From a checkpoint of a small mixture-of-experts model trained on Wikipedia.
Experts: 32 experts in each of 8 layers, 192 SwiGLU neurons an expert, 1 pick a token, a softmax router.
Training: a variant of SOAP for the experts, 527M tokens, 4019 steps.
Below are experts of layer 5 (counted from 0) of a mixture-of-experts language model. Rows are named router (the router's row for the expert), down (a neuron's output weights, with its number) and show model dimensions 0-159. Each number is 128 + 24 x the weight over its row's rms, rounded and kept within 0 to 255. Numbers have three digits each.
Before each expert's rows: "raises" lists some tokens whose logits its average output raises strongly, later layers aside. This comes from a sample of Wikipedia text that the model never trained on.

# expert 9
raises: "n", "al", "ul"
router:110142134145121108151143151124101123158165114184153171127138110116174136159137150120107101110122177151113122123132129125136129079138122107122116124144132135135076118090139145138120107159143111118132160155166086178147100120130096143117139148097119129112130106106093134077151130161122105149120104148130215116104103087106121113162143185117122092112179120128154118117082177139151095122116121134143169119143099125135109153167120111101105124171136115114123095139148096110113132127143136
down1:156134160111092163128136118109132098163125130122159146124146113137122138134152096124164115131129116136147188138155152125179120088167149122114106115138191093158150130139140164089149151149120138119161154152150110091094136085119149099154159099096094080160102158159135110122125099126163119110156151146120138116131115149155135155129125166169154147150116126168154137114129159123111175162123116143130115127125159123154151124162095104133103126151175118159127115146109129096091157076116131
down2:161132102147134139085122175113172092087132177098122094143153120101141116126090101128145172123136097132105115122141108123104158120143101099158117136109126130131074133097143140131171138123116129122111094129156163157091181108150110152107146157164156152136109102084115147106169106170120101156119112124112170145084158143109139095154177121075102143154147110108090158118119077118103150125102106126153100126153136140123132130111103147149128106141115136113093133130111118114110152151140128
down3:158180064166137100109156158147119134139112088122111150108144144115115082146088154148168123151108128121132119156150126171109128171137137140136099081147111202161156110113127150123113137114095170092131132103102126114105118120108137134135113145080154106117158123144116168150101155116115112142124127117147123139115141157152092133132153122166137157075121119150099151160156137127116138113117117124094120116084162129128132146115166109136103142104138109134072088091109105083146110137132135
down4:162118136121126143136127118142118116115171114160158110089154139166108084146132162164083200130092130163128129126141126142100170115129127135159152079101092176108115122089132163083104149100082132124135154120119154144100169151134163146146097136124123173148138120082110136081126100147138149165111141121126092148142160118143137114140099151152118130141134101165136121149125105122156131123136128143157148168151109093133136118145095110158172128124090116163155118102128150148135120141165099
down5:136138126138131128111133110127122130082147111148127124132151083148109105095103093125147113122154135129148113139162124092128135156126118153153158140097114129144171091157102119132136084115141127132134146168108091140158115128122145122155128093117152134140086155152132117129083127144153185136152182092134123144153136149112143107096152140128092215096124103190151087130121124142146183115089143109169122138181119129131152152142148124129121075137144120155104140098175152137134151107130126
down6:101163169145119104088126134139127136114163116137162100116187128105096099101149084137117112155141149103131123128171121126120164124121128127149137146127126118142098103147137152097101116131111139122107109221077109150088094139106131091154138120126124145101115122120140128157113128093102111136156122132114115089152100207078152130099153117164123103117131120149118129145156122138152109162111108161118122086137165119126095154170149150126132080120152148162134111133143133110104133108157117
down7:106081139070141124109166119085129135164119134121127097097118074155083157126123120121097130163136112165075128115088131142150125153122148140147136135100103119152104142142158145109150093102113127124154140088118113118133098127113145170123127149144149146149109201124099143097125130129127135134121103121093101095142150102121137086124145095126088143162099152122128124099103139134100091150122149098159191128118083104084136103150127118131148121103110132143100132091123122120178144171116132
down8:142093112117118167130156137143113137115094136149147119098138146111123102096090137146106091134166133093156160087146117154125162145122101086132099128187134116133127140153118133135108108161119164130151131085116119133143125132119152167106129112141166110102078112171083140111119127137129130115121109138099125102094181156091148103116085122147115177095135137104121135156119105116125135136151130171126154187100111150113134117121118172130127198149145173120122165132143094120142118123136181
down9:141160107132148161107122144109137122140195105112150143118128136123154097128138122106152148128142085134124125150169171117134101146135116095137075165144124118115156113096133131139144195102111112105124093165109136168133106094154153124114123128128152145110115100084134136118094155148118138100129120192103167102134108134144130108124122096138136152136118093118137120130186116156116117147080133128135139093139161151153098105117115158114145075102107181163156126124133139072127087123089128
down10:079111105113125140101147104119093069147123167130183137082140119129131154093144104129118186111147130125153125091156139120096112094117124133139103169122124149152124153110120128137151104140126108161113126141106111103148135153107124100108180056108113144107086100138130184104109132112096133098124119139139125148112134145112141122097082103120132108119120133150117096128134133159120115167132143100090104074139215135105118108112150144177122140145135125141135108128124147124142120117164107
down11:084112159132170127137152121169114110113124127126159165141147141084112164138143108168077070078087115149144122119140106140098107110129084164104150105157146144151126108141151158127137096134156077133085177147111110108096136138166124140130096129123081095126101125147117143142121104166086152181095109174134127102129117149134119168161122152071144136150140142101107111137134125115126131119094143156138118123157130109127134140116086135123154135112160114130152101122132096164132103125119120
down12:163125141140105141121137154081118122078122089119147164155118115139086121092123105144154144103149104109163122108097121128113100109152115148130153180155146172122098096161163127108100136098125162197099112111125106144133140133115126108125121109137137147130129143112124125138144133148148104165109131132112122139115165152120161084104128147112093179096124145098066130092120131103121122173143173172128164159147138148141149140155111168086143126186104108121145089128123131135113151146117116
down13:163172164132131165131110168140120107140106118154169122142126115125171153148098171151124127080140134155160084116106131112175117123139139117161119138170145092139108113133141109063129160091145145144115126120091138138132145129159108130133154113098170080113102111172113109147122094145155102089093118161159115112154158113114120129130106144168124153165121136162084095125138158144099084141074140119171122129118158128174126109124134115143127118134139151109150139132180151130121137118131129
down14:169159108124125102140109122142123138148135068106085110145131101133102153149145153162134132148101136129136142140136105108118126128131102129153167159102094119108145160152151127111155129113124096128127085161133160142109117153079150115150108113140101117096156129185113151143138136100108118091134151138094104134116144060093158150112154118062136164108088123080159127126118124133120074086113128115114097131199112124133091115147113085132115157129126092098163134125126145118115132145129135
down15:158081122128152128158125132128103148151157141094113163138135136116125163110093142093182141156166121116114144145121102126108119122157125130124097151100149092140151150093106153124159116125095149092142083145131157168124143110125121111154091075107138160139154160142139147112090111138101121116149125127125117119067166090171142135123116097138150164128179184145144127130170159091102110129167107103151147148141155153156132088105144145156104133097123165129156133151112155107103123139125123
down16:111154136160151200110136112134146123128149095126158139124139110121178155127146163156144098086125095171160161137108101106112114149126135172146139126163128078116097158128167142188117133147122131131120162136100138110143120163114135136152112137111137118152142162155143104136104140097146172133128131174122100131116113138130142134137142132137124123124122098133095095146136092111154136111085137134172134115160176136131074129158157114143151117121053160112157122164120137080152106098132120
down17:142141094141127149150118123073088158129106074143128096137170126163121091097130112116125145179127111197158126093131108102095143118142126130135122141123155102120140120143138161145115107143130119137171201164117104105107155137120141178150130112164111133100151081160104104077132108121143137118097108143152118135159114117116124166134121124114143129093123132126129089156146129119121113139080085147160117120148111128129070154133120115135116136089118131125106096086137129097136116181104120
down18:156117117102170117120161127117140104124088141131125135143167115079117101150149136141091128149097143154110085169122110081123131142106117109149149130124125111112111144132157176089128151155160138111166126139146133139112126119151132089140127170088129135131139116126137149120189116133166121138116141131155190071150151095086114141104135134135145094119166145119104135140115141131118137123124124106095134135135089123147130141090126048078140106133126136089113125107122199149117122084148152
down19:149152137125145148188107096161099137116125176148109104128120113116081130109165183125130104124135159133094089129146123185118155133122128127122121135116132112149153148094115121087153154151121152138109122139131124124198117140083126129138122106143133147101149125136038111086109143117136119156146118105100133166141127094106177099156119101062091172101132130125143123122119102136134113129118132150123155112125097142118173081131149116109126160092145134131104115150152128148145104136135143
down20:128149155087181087098133153105137142098168103142095112077113152108129109154123149127098107112128150118116112140147094098118116118119174153160104179110132099102130091143150117111118080180146122091116148113146136121146122088079129125174100138116145108145144129155118126127164144092119130118126114126122102148130117142059151163131066138128119165100137137099147126150146094139166106115113109173116068124109133150161104111095144123114110135133102115135142148141125129142145114110149104
down21:149135134139160157123129144139102110110099158102111125105164117136111122149123127136110120137120048139144150103136062116109169154130124097149122121118118129069128094113120157137173124145134127107158096139109177151143109100106109099147109149159133147174154094106132110156095096172102119167184101139144128119141126116105097124078111120149141173116127114120118113136145152157149146136140151128147112049150115113114133121101108180135124142142135130134081107144134122134129116168118103
down22:146148119143092149163118142112167133120100138091161121092116100137148126130136120101070185128140167136084136116111185147139135123145125125114125094137128149123161113090141131117117088108144097137165116104177124137129150115163103108087072133183093128129127110121100165148110164121146102121159152113155099109119150129125124160145102152085098127167097124121106123126142152099123129096152137151135172166146117112082128121153140168125160092128087121160107154105135106111136114137148127
down23:108163111129133092175118155146156125128109149087160109138059129121134155104133089145171119134130104155111077124086159141105115168105160094114097129129081106156119154149128131123114136139146083099101116150104142156125088165076142091095174083145161123109121140098114090127128130114146114095109119111110140139115082140181109129096151105121167140120125129100156182148121137142125109114148105117134106136115099136135118148159093134130142116133140149109128132110120173108138118121157111
down24:072156182092136170137127077090151114139129149128149095143138141097131114175113072107110130164157133109125156084096113158089131127142137119163153129124137073150120133121133101108123114157136104159127137098158155095132149138131133068112141112125133111149142128123150120134138148099191125125127133155170112154104134109141137092115134142165118140140133080156130127129177157119117124105089125147141107149103134169118145122136102109155112137111116128174105163166094140137102087117141121
down25:123152166160115120133131117162105134138137174112080147140108117096148118160134124146120108166135123132108117171167162167114167127141149127114128161142095155162131093138147155193142116106127127103087097146112140132115115118116134119115121142083123121136124158094132113134140153079130120123126069136119074114112069130109141128126119136133145110119153156087151129132143119180114145110122104110120116092183154156137146174175119144114101102152118140103170122137076106130130101137165158
down26:170136124089128112103130128146080104130104160152096114117149108141115141154153183113162122163152149113156120142133133157093120153144133115169124146144147140119075112089137141157162126143082152112136129125098127135085123142127123119120124130128115164105152141113128151114103154130101150147135082140122113127105159150106101122136128143150140124139133153107161167173099132128147094103136138156139168119128138121129116152072183140098117122060075175131116131071125176136099144133148098
down27:163108102119149093148129111136150113126135153120127158119127150125141125185165182160140160115162100088150163133128144137129160145115133123145171131060115152141155137106073095129160116085125113126132131146146147071112120119117114143093148117106138115163119122115120121167095182123153172137100084083144119082148139111138170123146111129121150142142087128119077146081136127068145106121126137110114150120113112145132165142135120112123176096106121117111123124127133140134129096155138109
down28:121116160139125146099141142125112113102141151155119119142089144149181137119101075131141089162117127105125170174180116108117108088119156173108134151144173128110113111149093139179163109128139140157136096128097144140165132074144166162165168168128131173097133106122113120127157115125100115099146108149140135129156128113158108147141140149123129099140132112139088116095119159111137113135108131125150119124156100083126129100121156108138148183160178133156106120136130152136121126081099149

# expert 8
raises: "ne", "p", "tra", "fu", "fer", "tri"
router:103133100107154131109113133156140141073115124139121137125161095110113126164103131131177130089154103082137137100151089145080123133147148150163103150135138101130126109094106155152171098142143114139113147140127127142108162164105108097115134134146134173165129153076170158101128140124098062101138182105105135145187134119154138127140101101131134127110145102101155139138134124166140140135147139103141105104111125111142113129143141142145142122142109171123139153104117163110102093194144096
down1:118132087114099139148114109117107141116148139100154143107148141110107111119085141187097130160120118122108094149110147099130110119156131131113114102087166109088098125111126176142124160114111144117137152114112134120150117133161097178103138148095110124117133211153173076125135145150135137118131120080088143118157103160084093122099153151085110114117119167107081125089159132121122123125099143110114081076136130145162130101142127143119102127112090122129147140115152106136125152142130158
down2:132119146129128119128146137095154123084157086155113120145097081155143115113148157141062120144142169118138098134128103155139127176134129115144119141097132150117115157093104133152102117110130110121166112101113120142130121120116077107108115129102145139169099092104091167156114113081082134128130095195153101109123153170130109134141143136125138094154131115114147125068155098117158112082098095145163135144160127122199109120143144101158120128100114126134120108128132121149120114134096148
down3:147097149155106158114095134104148120113126104120168111132138110110175137105154122128141143118072107081107159105098119117126161153157131149133149110179105140133125162097106097146129122161148092158096180167115154111135101150128096103105116133128153142108128152152147163113114115129141172097128129119147129103143106131138155081106118127109103156123072100122146132104106112103152128127142148138123109120133097088172123115195101095103155075102101161109148158138131138144159134125139161
down4:118078144127120138121131157102147126109127145109125154141136149103164113158138134129157093154143176086123140098147137145136134124150119117103164119105154085125116143136160087145127132140087104131167138121154125123150168127114140123119109159133082144170159113101090135070114143122119137055113116067141124110117138149129156109159140106101154139136138120168148101145147123124088120126167076150123115144111123110102123140089124112106102213129156098154112134134123125142126161125171124
down5:158126098133151102151112089134089126133171146163125135095120110142109142141135121142099154112149161134139114121084063180106130152135159153121157151142093128149122088146150091173163133147106160127146134150103134146160182161149107089141137131131110148116117153177142126094128144103132159132117142106106152072125133128121111153118128132121173139113145144127133120115118141102114103147109118076102129132144113143178104137153128131116143103178099154089138147120060134145168146112147137
down6:128110138131115141117112158117126124128137113151138132158135133121153128105131137132141161088142117101169116096100105136119104135062073107094148107133140118094159085124152140110111126086087129097127145127101145159118151161124122078134156097133110139110135095159108101150155151147111142155111161096120122131124125122120091110182095184158090101116087147115176132169122089126090096147148151131153129163106152156117095134108112157127112138101150138107125062153141117131115168124125161
down7:225187145125123109134150130119096138146122137114132136114119133125130138146117177137122139137139120115121131142150136145074149147126170100123119138116153147128115133105126139125085107110093176118104123137128171113164125092125143125074138076110155094119152102073118128162127146142124148167137113166112144145163106111104126109207135120127119161147100163105102138108120135131147135134099123129130131173109143125113165149120168135102137161124169148074125135112115169122140101128129131
down8:115144106090130124146138139158080115119133128121116140095135140132125130107105169144094135125109133131126140108141101144139108164103159071120168139129150118184158081167136134123127138110143137141139116167130152155122147148190113095094103118115125128119166099081148146131104146140119107170132157165095102129142122160178125164129132129160161134150162110130136087130136088153137123171149175176133110149124123093135130117138150142123172100106137179098116097090114131074122127136108111
down9:142149083160140090092111150138095074128134128115128119154156152070140118141137087135102120108137152135181101141154063136118129159161072102112110129140130106158137122151130141108098125101131130131109118122146114130101176118156110119112132115142134175097105135094138104126109140115142139143133189101156143097062141145130098082139122152117133173095110134132152149133142150120094177127102098145116137084124106151132135083131138158137107141145093145123122151088116118133118117156131117
down10:092123065096105150126130152097099170091111120182140135149106080107099156168129076148144098082117110123117137153090120117148117112105155107109138132125127132082138165161147131103160116138160157118100090120148103114138121138114135147138154114113091129111146169138089144123097129148130127129130113130138111131136109115143136128153145123174132120153185097115125112108159159113099110105135143093134141141149153141143121137120113087164078092110156120119124088105134097111174125158182126
down11:128168105129118151129109086138095088142108095162147129102132138137134128106138117128133116153154139088103129107148177093098134157143134162117109157151114111130123110094159131137181117148159121087115105129120093092102119153085135136120111137110092146142102082103107107094163133144106140086128177096152112178132155166137073115141138120125108112166132132149134125117130092112118138121158107096098129104139070142069145147120149116133149174140121142152161087142086130124132137128152110
down12:154133111114144167141130106133085095123104165163130154117093174144109098136106133126108113122089149103144113158146165114102118111123131098141134130162145122132109133113111114129127089117129158149144145120121134138086152126161148141116150120109137174098148122139138127104133137079150136141102134124133127200112112107205110157132079154076123131101154110161140067133120118135079132129149060113084133141154128119126160142112170106113131143136157136147159112094124128142166160116111116
down13:119146125123135090077140152112096087145154116122144104145116120105111125119138096118132116137141109159091177113092115124099084111134100135107151094108117132186136128139118157107120180134103133132133136083089092130169121141145095118135146106154181112156130141115120127121103098188120153140157133119173112132156090147098115154125122121101095141154111153105149101125108095112156185138074127135123104105109168122091086135147107089147137127127093084127129141136126132121108119174143131
down14:171164182151112132113133109100111136115152121119109131173131140113144142109176129128103097121125165102100133157146105089137108144184140127119171145103115149122085169111120125092118136106166156142118138077116148149167184140139109156153108112100124166176110126132128131134106133133100121153099144150101104101070100144108147118110137137130150149170149127145099120120130162153132199151146113121128143161122101109105104167137126145115133134133120130147124083134150151148123188136136121
down15:156154107124165124086165139146107152121090097111132121135112186126094095127131143104135139151157096104117099152112098134121202133117132126142143131126148097120101128131128112162159128119170083132116148123105078146147111120142112165183163180137114160133110097123120117129140127109158123137145109118132152104138109139157160143100153106161152095079158133189104153141122158118116123083141157154078144124146103126108122106133118158112127117130154156135134134075153112137138137116086150
down16:139135083144151147139103137131121132146096131124104149075135097127111132103094163117169145143088115146173090119082122154128099144106090090119126140111136147095147132147103140126115105162157105135132108124134179108140111096103153150126073140127134118128121125103114155149114151114149121137145174138144133112107131149125156149136102155128121148209095095167148137153117102153092134162143087100140139130095110130125167155144117179092114109127133156065121129115102111136130142181140135
down17:111137150121157115122126140079116120163089129154158143142137155158100100109136123159155130112058120168130097135110086114112122121091108132147155102155097108121153135135118145186138108141142118143127154158090156161102160162114117122114127113109195108104150144111159139114120092118113133103119125113150137145127146141121169130125123113179121178066110137159141169121092131123139149154175115136138150086141138111142132140130154116153124130113125065143147142161109143153107125171151098
down18:192092135141139106151079077127123154151148147123116138077159171099111116143129083110088134168120158090108129164130089123133127153125119138147128134118179146123120131152141131123118119135146132142095103093147098122142142131141107141127114133135088143089098134073112125140166178094118137117143103186170120119123106141150115116162114080136175135135118149123127097106170146104178117168125087101145134117125096144156164118140103151121148147109149162121121138136128096138126126126099116
down19:158134176134138106138114170136100113140082148123124125116064160142105129118123116089151118144141116128097149158142139110136140121120098078129082136128113071098109140129139111148145124133135117092123122178132129119179150170110129123130116163140150115122152092152140139137150112096128145113117149156110103154163169155115109182087147104140133115109124141154138101162121154179118154110077156149114155178107168144122128144129152128123184097088101107143149131136114104132101122106101106
down20:134148120146137143136154121094121149110101127129142134164126135121089169158153094084149140148123146132138123151154170123138116147108133142149129150139148110144130145136146136118134124156144086173055133117148178117106122087145104156141083114143080107134127099123132121141121113084125148141161126188128160155176138110118106138171133134149138123175111151182122159137106149174112118122085131121126149120168137105163111115171100135136090114196115104127133098155126129097109111103133144
down21:136109096101082132121124083190129163076133144164113116139125117107084095123129064171151129133110106162103123125137124136132147137139128141079137168144148160125139148112115108129119138082153140138086131119121140112137121127139148149106110134132146169151102112129131155116127158146137124078101131121167159130138146146133142156130160099161140129129102113136145124116133098118095135090145111176111168121174149156158150117119144166104123143125155109107139133161158164138169111194132079
down22:146137096104099108153166133132137122137125116136122148099088088120146109111175135113137129182143157124141080143117153068132144126146118099112112177114131086173124155129124135143134132156148107123116097131167128143126143167108128137139080157154136131117147099117162141122126130167156161132144069145126156109131096104162141144119129093133147173142108149113110114122129116117162097151121133128164120187137156119051150115121166178110125133095092096115095144121109105134126150148119119
down23:153112154106140105079138149115137119125107120139137112092128111136140122183073116110122128097122146086074180130133122092157104146113082139135148129130150130128114134095142152157122131088093126163116098108124138119126104181125139157109110129108095164108127118117120164118141134161099116161167114153157108101139143154152158131127073143137147098135143171144143181155121102109141190109125114110103147101126156129130128105126159136125160115170108121099073104101125108155120123155163112
down24:104098129128113108129127151100178145126117170150142156109160129104163153133127136101118135128109133148139139127191094123108131127163096174124107104132176102129109135117137148100151143172068184116101138140140179117119167173115138129158134120133139138136175122145109126131152146157098142128124107146150111151160112127151121150112178146117129101077125118092168131139105129132106123103152146105099171123111160155121134125097147159150074131112113145128136146114095124082128179110161104
down25:099153183134132092083148151148134136131118099121176145141127136172135134138075132160130074120126172177102119142133114113138116122118104155143153129101107172151133137113094124094140153151085145143133128170098160130157114128097096144153102120145106159131116185128126098117156099126114130143126099120140107132133165121153125138132129155126137099109108159179101109127147166120125104126125085135189102092106131123128153131146156089120156126136129144123125134194152141089152132141173119
down26:152119096127128127116131123101149180123126117154112143153144123124113128135135096122090153152144157130131135125174104112144137116126140115133123116113172123113147099167079087123109140158113102077146119115106113079126133085155129129131075128120124136129100117127069175126124171090138144141106116146132137125159182151099072107111125153117098147148117191122152114113138144124137129148129110156144152121123089138125217133121091128081134117095163094150113132113121129112130099090119128
down27:174153114147158126139125087143137120095119157155094136123055154117153127148130119115112079138096083103159100145110130147158158154129121116091153089140092179114142158083141117122132147183130119121118146134122152129105139125128129113108140111103135149143137150122124126087117134172147136127158121164149137132145112117122146137122131116168163178179087128140083145144125114103128104113098137131103133155107185149168132117125153184141133113118100113097140139154114138153109072104135120
down28:088119188110139134130163144138097152113198117124112120128146100112137143128128098112131124097128151121161105149113127099208132131132091101070110140097108113088108106159131095110135134122091128132104105166136110156158143124102126131148115125114178142120157086077146106127146145129100146115093099121145107126137110133079142116121130164105096119161137168095124156101153141163102129149168110098137134129151133129114135111111094159143142100160112097104126079135123117126125166105111126

# expert 11
raises: "a", "s", "i", "the", "an"
router:105140101133109154156119111101161166151135143106157132125108158126129123131155149105145121143089122106135094123132082082149093109151090147103127115137124155133124086152140119112121140089129114135176095107109111119171135123116130163177132085094157124122154099116135141119149131043131134109160145142119144131127101106120135191138149115077127103122140108105092122104165101120111164113136160135135157144172105111118157099111152138142115155169126112155147167110128136081091105115133100
down3:138116125139109126115196125146147123111132141109180141097136179109121093101111142114158110130151187170096139152123159127107140118133088127168117132164132142139141078111118140133111119127110136105105117132119100118135134180096141167131094122118086115147175115148101133147126135052127078150088136139136113179142109098080094112156110122106168148149092094142124122144138131155127102123115092155116131159154102141149145097133125125104126118109121124133117102111138142146154155101107170
down4:089119118125125149146110125132143105102154121134127113152136124147181096168099114153138107128167119108139100116125123102108185106058128141149138110168132082103114156163100116163129155135091163118136178141114138126116118141164149115145121196127142154092095129117148142169153138122138125097127152105110126122157072097134191164127126124110169171133134114126142127131108116156092122114094099103112119151113139093117140092112142121119144085123099149133099155141117120096092115129125113
down5:118127110124102103151100108133104145100143107138118074166126141146133153068108093129083099132111171139119115104124093130124150116124129102120133122159120167119165123130117161096118127180114109112172144151103128148130149126128140118125138128159114096041120135117146149100152085137135138146115097145169170176131143139116140098136116088132159098141101164139136149111085138158144150123128137134141142126132117173130093185144139155124136132150129188148148147150109112112134135139151075
down6:120151100102149134154078123119094176138163158084140106143106147116104124107130127113156113143160117116095167147133146129138144148142109091156133163131182143162115134116148096175138113112130109132170126161124102139184117140162123130145109115107131133125143102130112135141126098057097079151122124141119143099093153114122133163158135129136114102134109177131081100096157120089132119141115113156133179140137153138125158125142180153107181106121122160121139164136105103102120121120146164
down7:118156143146121098135110140103132094130191162147198139123118102137134150132122135106134124132138170099109074107170163110150103137129120103159156108089150123139148139084122144094099153140097142089105110120103105105094094146164136103168150136170118128116111142134119172128106193150138114109149140124077186095123134162118100162149137138126125108146153143155162133116164125104107110148154133149101119138170136126093111111130127128147118139144099135117128090127110122112094158140154111
down8:135074103147116118092138128173089113121155096102126098127154096121128125131111120144128127130163128133110148104124168141137159139140125143116112141100140125131091106181141084174138143113110160138093124088137112124186101164097131153140109155077159104132138111136182108099173120103147096113114112093143118136119111086110134127141136084130149081195142083135151127144136154115136100106127131134170110141119118115161111128094096101117159120126089141110110121140090109103143168146125134
down9:130117128126124104156138145129145088158140145161096107133127126118133148160137087144083125127151158166085140107158144184123104139116142129109153140146130092146106132129143131167161156100120147085126149093116155111153170145119115125145104157164106127135120156173132149108108153124135116155153102116189141126154131146118126143110114093132091147168136112111117140128151110139147137163097113142122128103161202105146136150199144177074139106095126152089137129098094136154123110116128120
down10:178108162119142098131130134073159103149118144160133097131172118162151087103133103119111168105136121067147118110171098136126140101104139104143094148139123109112122151125127113122096096160126134087158116088136133093093140106136093144121142143155136130068139165152126159097086092143095099130132155130123134096134099148090131165130136120133101148190146106122149151108124105089142151135122114146109118134082162125141102101154142113108106165118183111112113148143133136112141131130104118
down11:133134138134135112127138145150152072154090138121152139124158090157069113132116103134100149109127144118092131130108149137135121147152138156177108101142118130097124121138084131141125105031158152124138107155170115100130150130093099129124127105155144124084148115147151171146133113094144166151105153116117149090133145147177121107093113148142109100086147102118137135116117125119125124138109145139159159115148080077121119118110119084157142108157127122100161165113152132137153090135092139
down12:169152163154143138118167105136125151134111115133132131111157146158111144096116094133156121132132123150124146135135154149133096088120150145124117159132149108124141136101110137114152136144097144110138149140171105117133110115107177045138147142113125173133100133096107111090095148113107131115110064120125122138167190155119174121110100157137131105194159138157130120126163167138132072154133126130142103121114107112167135122123060129105146129090144130118104141112117104136125174139141147
down13:144140120122120128145098115135143147148116098170087135118126090084104114102143138111122143137124133182116169134144124137109136134109108171162153160137079107111113139109127108146161107121159119150127113145154153105123158178152107160134117122158124127131060153127167132127135095153119199181152148122087142140126110160114161078080142117124110135119167145127125098108140097116124117137079151119164118092105090133106130096145085145129142143114129114129151161139121097127130126183106143
down14:137110148103144109142139138164099148083111115086137092108113124104140113105157133118183121147126093111146120173117174113112133133112163142154115126121126123130115081159098099131139135104143147140170152126150153141085156139137145125120141132137093160125142066132152154122134159165129162146080134144135108113072102110090165124098142153136119148136154138079157129152156112111155134148079098139161141136091117136170115111129113138113094147119127168137136165131135091093152149127111072
down15:123089094122144129144088113138107160101100168128108153127125159151125132187126154118093142102137132175136163110088143149094139107150099142090135149133114179079121127150118100108131106208069113161163104127161085145094126146115155117096138127184111113138097112098127128099138140133122109156108142142105096111141095124131131165134101149186125090098134108127110131119154124145144112146134101132138124135129118129139160132135137093127101161136164127142168136129159147121153136148151121
down16:134153141073110139141142096125147141103128090148130139144115151155130147175142081138076123117101110089139090138085113169150118076112150119121098130097124108126117119092095134149130127165117128124145086141175112159133094138127137099134112131091154125112108098100110143126110126175111156143104077150135132122164089114128094168133172150128116148123187080161138124116108120163093126140148126173101115140095139176120128182123137107122109143108117153162138130103127122112109117115121131
down17:141146083180105132165089145136141132115108142092118134116112163150136133112118082129093119139166134095122146108117145143119132180133090091102112133134132121130135154125142156189124111180148113137129110113079143158123129123102109159132100156110137108128159168176131127081161149127167124138096078145119113120101094195165134127165171087157115125122115124115111128122115084122127137118132131084160108129131140137116162133115140142157122098123130124095168116111121122165106116137111079
down18:110105098127122120148123147165140143104154090135131150136131165130153124167137118143062089171133138140191126096095132156095110076167167137131173123149131183114110140120154121185116152122158149145107088118144089126115117110139127107133120067145133150160128136108127117118116153129182126159135129100161117108128093110150105120109155117126091121163138138140117142139119135123152105103115144095133118158129115122154102143156085137114146092158150145117132141126169131143092127157089171
down19:143134070110097119148151117132153086115121144138117135134106126138122101143158150139134152160130100099078141089115120127131146135132129134172177123137123084168106162114124126118093161184145152171121179139100148105118096104125136114126111133124143152145134153078120117142117087174206127126143144177121121075169118136150128101112104149139136084123133145123103100118125158117173136127119128109114096099147113110148107124101164125113133107134132101141131172163108134097137146087137145
down20:085123133161117134138129092152159130147129109165102163134118145138137163165131142117104093088120129097143160137181123156172146171114150111117094136144145144117093119130182128143142149132110086177133098205112110122121106136133105126129102164125166109124130054127110123160115146131139094132144119129155109128182158096105137151169151098096146105120129110122158114133100092139124155113130138113122171126132130098155140099146129114160102118104124129095111095161125134129107091113135106
down21:100092065104115132161168139130108086146121120133086084161109159147126138149182128174096150130086083133169142134149133137131137146173124092145144117117153155108141104096129148166089129088167132082144159129137119171170152109114173121132116142118145102125148136128122146112079115135160154130120115128126128128139118130108108120115136110177087131101135144163153131110133177112157092117138120112176118120140127144111086141139143124145128148132153133135156131141161157184152132119128141
down22:126127093152129087115142105099134103163121114111121123114133127076130103137171118138106129132155096100095106088148152122143106095133116146121073093149120089089140129121124115129057143113103130183132126129078111140126135089121084166130112109107137099111151151118130117103133153107092154119176152119136133106133093135144144119155164122130105156124143149135129137108128194117101144137130092110127104128098099151134138151110124175120111177132108115164107152089149122168172155114135165
down23:136089112144101104147148151145092111155095157130118121132105097119135164120118115133149140120139173137089154094184161058124122128128134191134151178105133118154136096120150134133125087106174130161129132129155146172107131169131090122142129128127133145111090151090152109132116086102103119142129153158094114120125119115110125131137110139155160104121120109133158111122134163105157161133148160152113127158092071159102171084141134150148119121151151143138147156099083108099115137108127124
down24:157106119090160111111156150119123126146148163111119112153114187137124139148131122143096164166113130153107160132140188120112126113098109138103058093150125108127098130138146111168102141141136111159103092133083164094144113134132127117157118152119154135123105115137105098111110105104176129138123110097132132141152113160083110170126171086119082126119131148117135136115091180179142119152130167116147132094125147141116166165154143122094116121108129141172169122129117103140124097155115139
down25:128109144113113141144113096145100126167096152133137139111158166084152122147165150101156142118174128137169116098106165146131066106145129118144128143134151128163110145094096150131091092086110098147068149138144119106124132147121145107150088168142115146116160155133102135141129127132080104148139097140130172096112154092141111129142134131098102105149164143084084135097159130139121118102130128130106085158146123095134116151106168117108142115134085149103163116186133133126140139140165122
down26:118144115149175123134149118144108110083155094136145172177163135119093150133121147159112148101101132111144166139110139116141137141124144139149084116095109141141114139091118131104144134170159129062124103140158120135068105083161137126108092137132151140140095135154140143155087108141139128132215159085150106127097141093135152127125082141107127099143112155100146120147163128143118114108178111106121162136147121126096104106154125118118117114126114097123111131118146131163149114092137164
down27:111140140116127141149120132137113107136171143141140132164100117150131141111137138097143133100110096165116103129124146122161104144163102144114157177164092085075120146126168148117114146137130101121152129128149153085155123129158142174074092096124124118126096133162133128106166139123120118128140146142131075131142117174112115137133122197114072103128114152154150108130156131105151126120136127158161153139142067124102108105091116092160074133154122141099113135117157112141105139174165143
down28:158091139103138110092093112076149109105114155116138094125159117163126123153081128117090129130118138118116091091090125151136126142079160166138118119138152121126122129113109133118165111143149126103069151130159099091134091151059123117133129139101106102135125132124137122085131139129147171088138121135142085133142156128098098101097151146099168177134145167169095144172114097139137090121119132108088143083133143115137127118135129117106143161145134103112105108127109144125173155150141149
down29:149120119103107119135154092110139120163176122094095175129117148105083120156113112144142113143144179119123163122118131116129133157114134097126125151163135130092133139092127111145106156087088153114073143146087142133116094122186146136113102121160157144150135160122115125123115138124152118107154112149119137100130144114146155143163117103135188102204130118139099125087177146150122109116127112134110150099123131100120088110128177127134109118122143154121056110115132097117169138151145135
down30:155139126125198101150143145171120160126145116111082127135124135158147108161123138082136175127129130139113120114129167144137125136106169141128131114159141157103144141090164106107144138170088102106132076122150143134147133093127132134144104131137105090137102134118142157150099126110089154133146166150118114153118127160197147089128112143163117113134145158127135173086102103149110157122117137158130131132119147106127087165167145123180127141130089187090146141139117156097123109121140101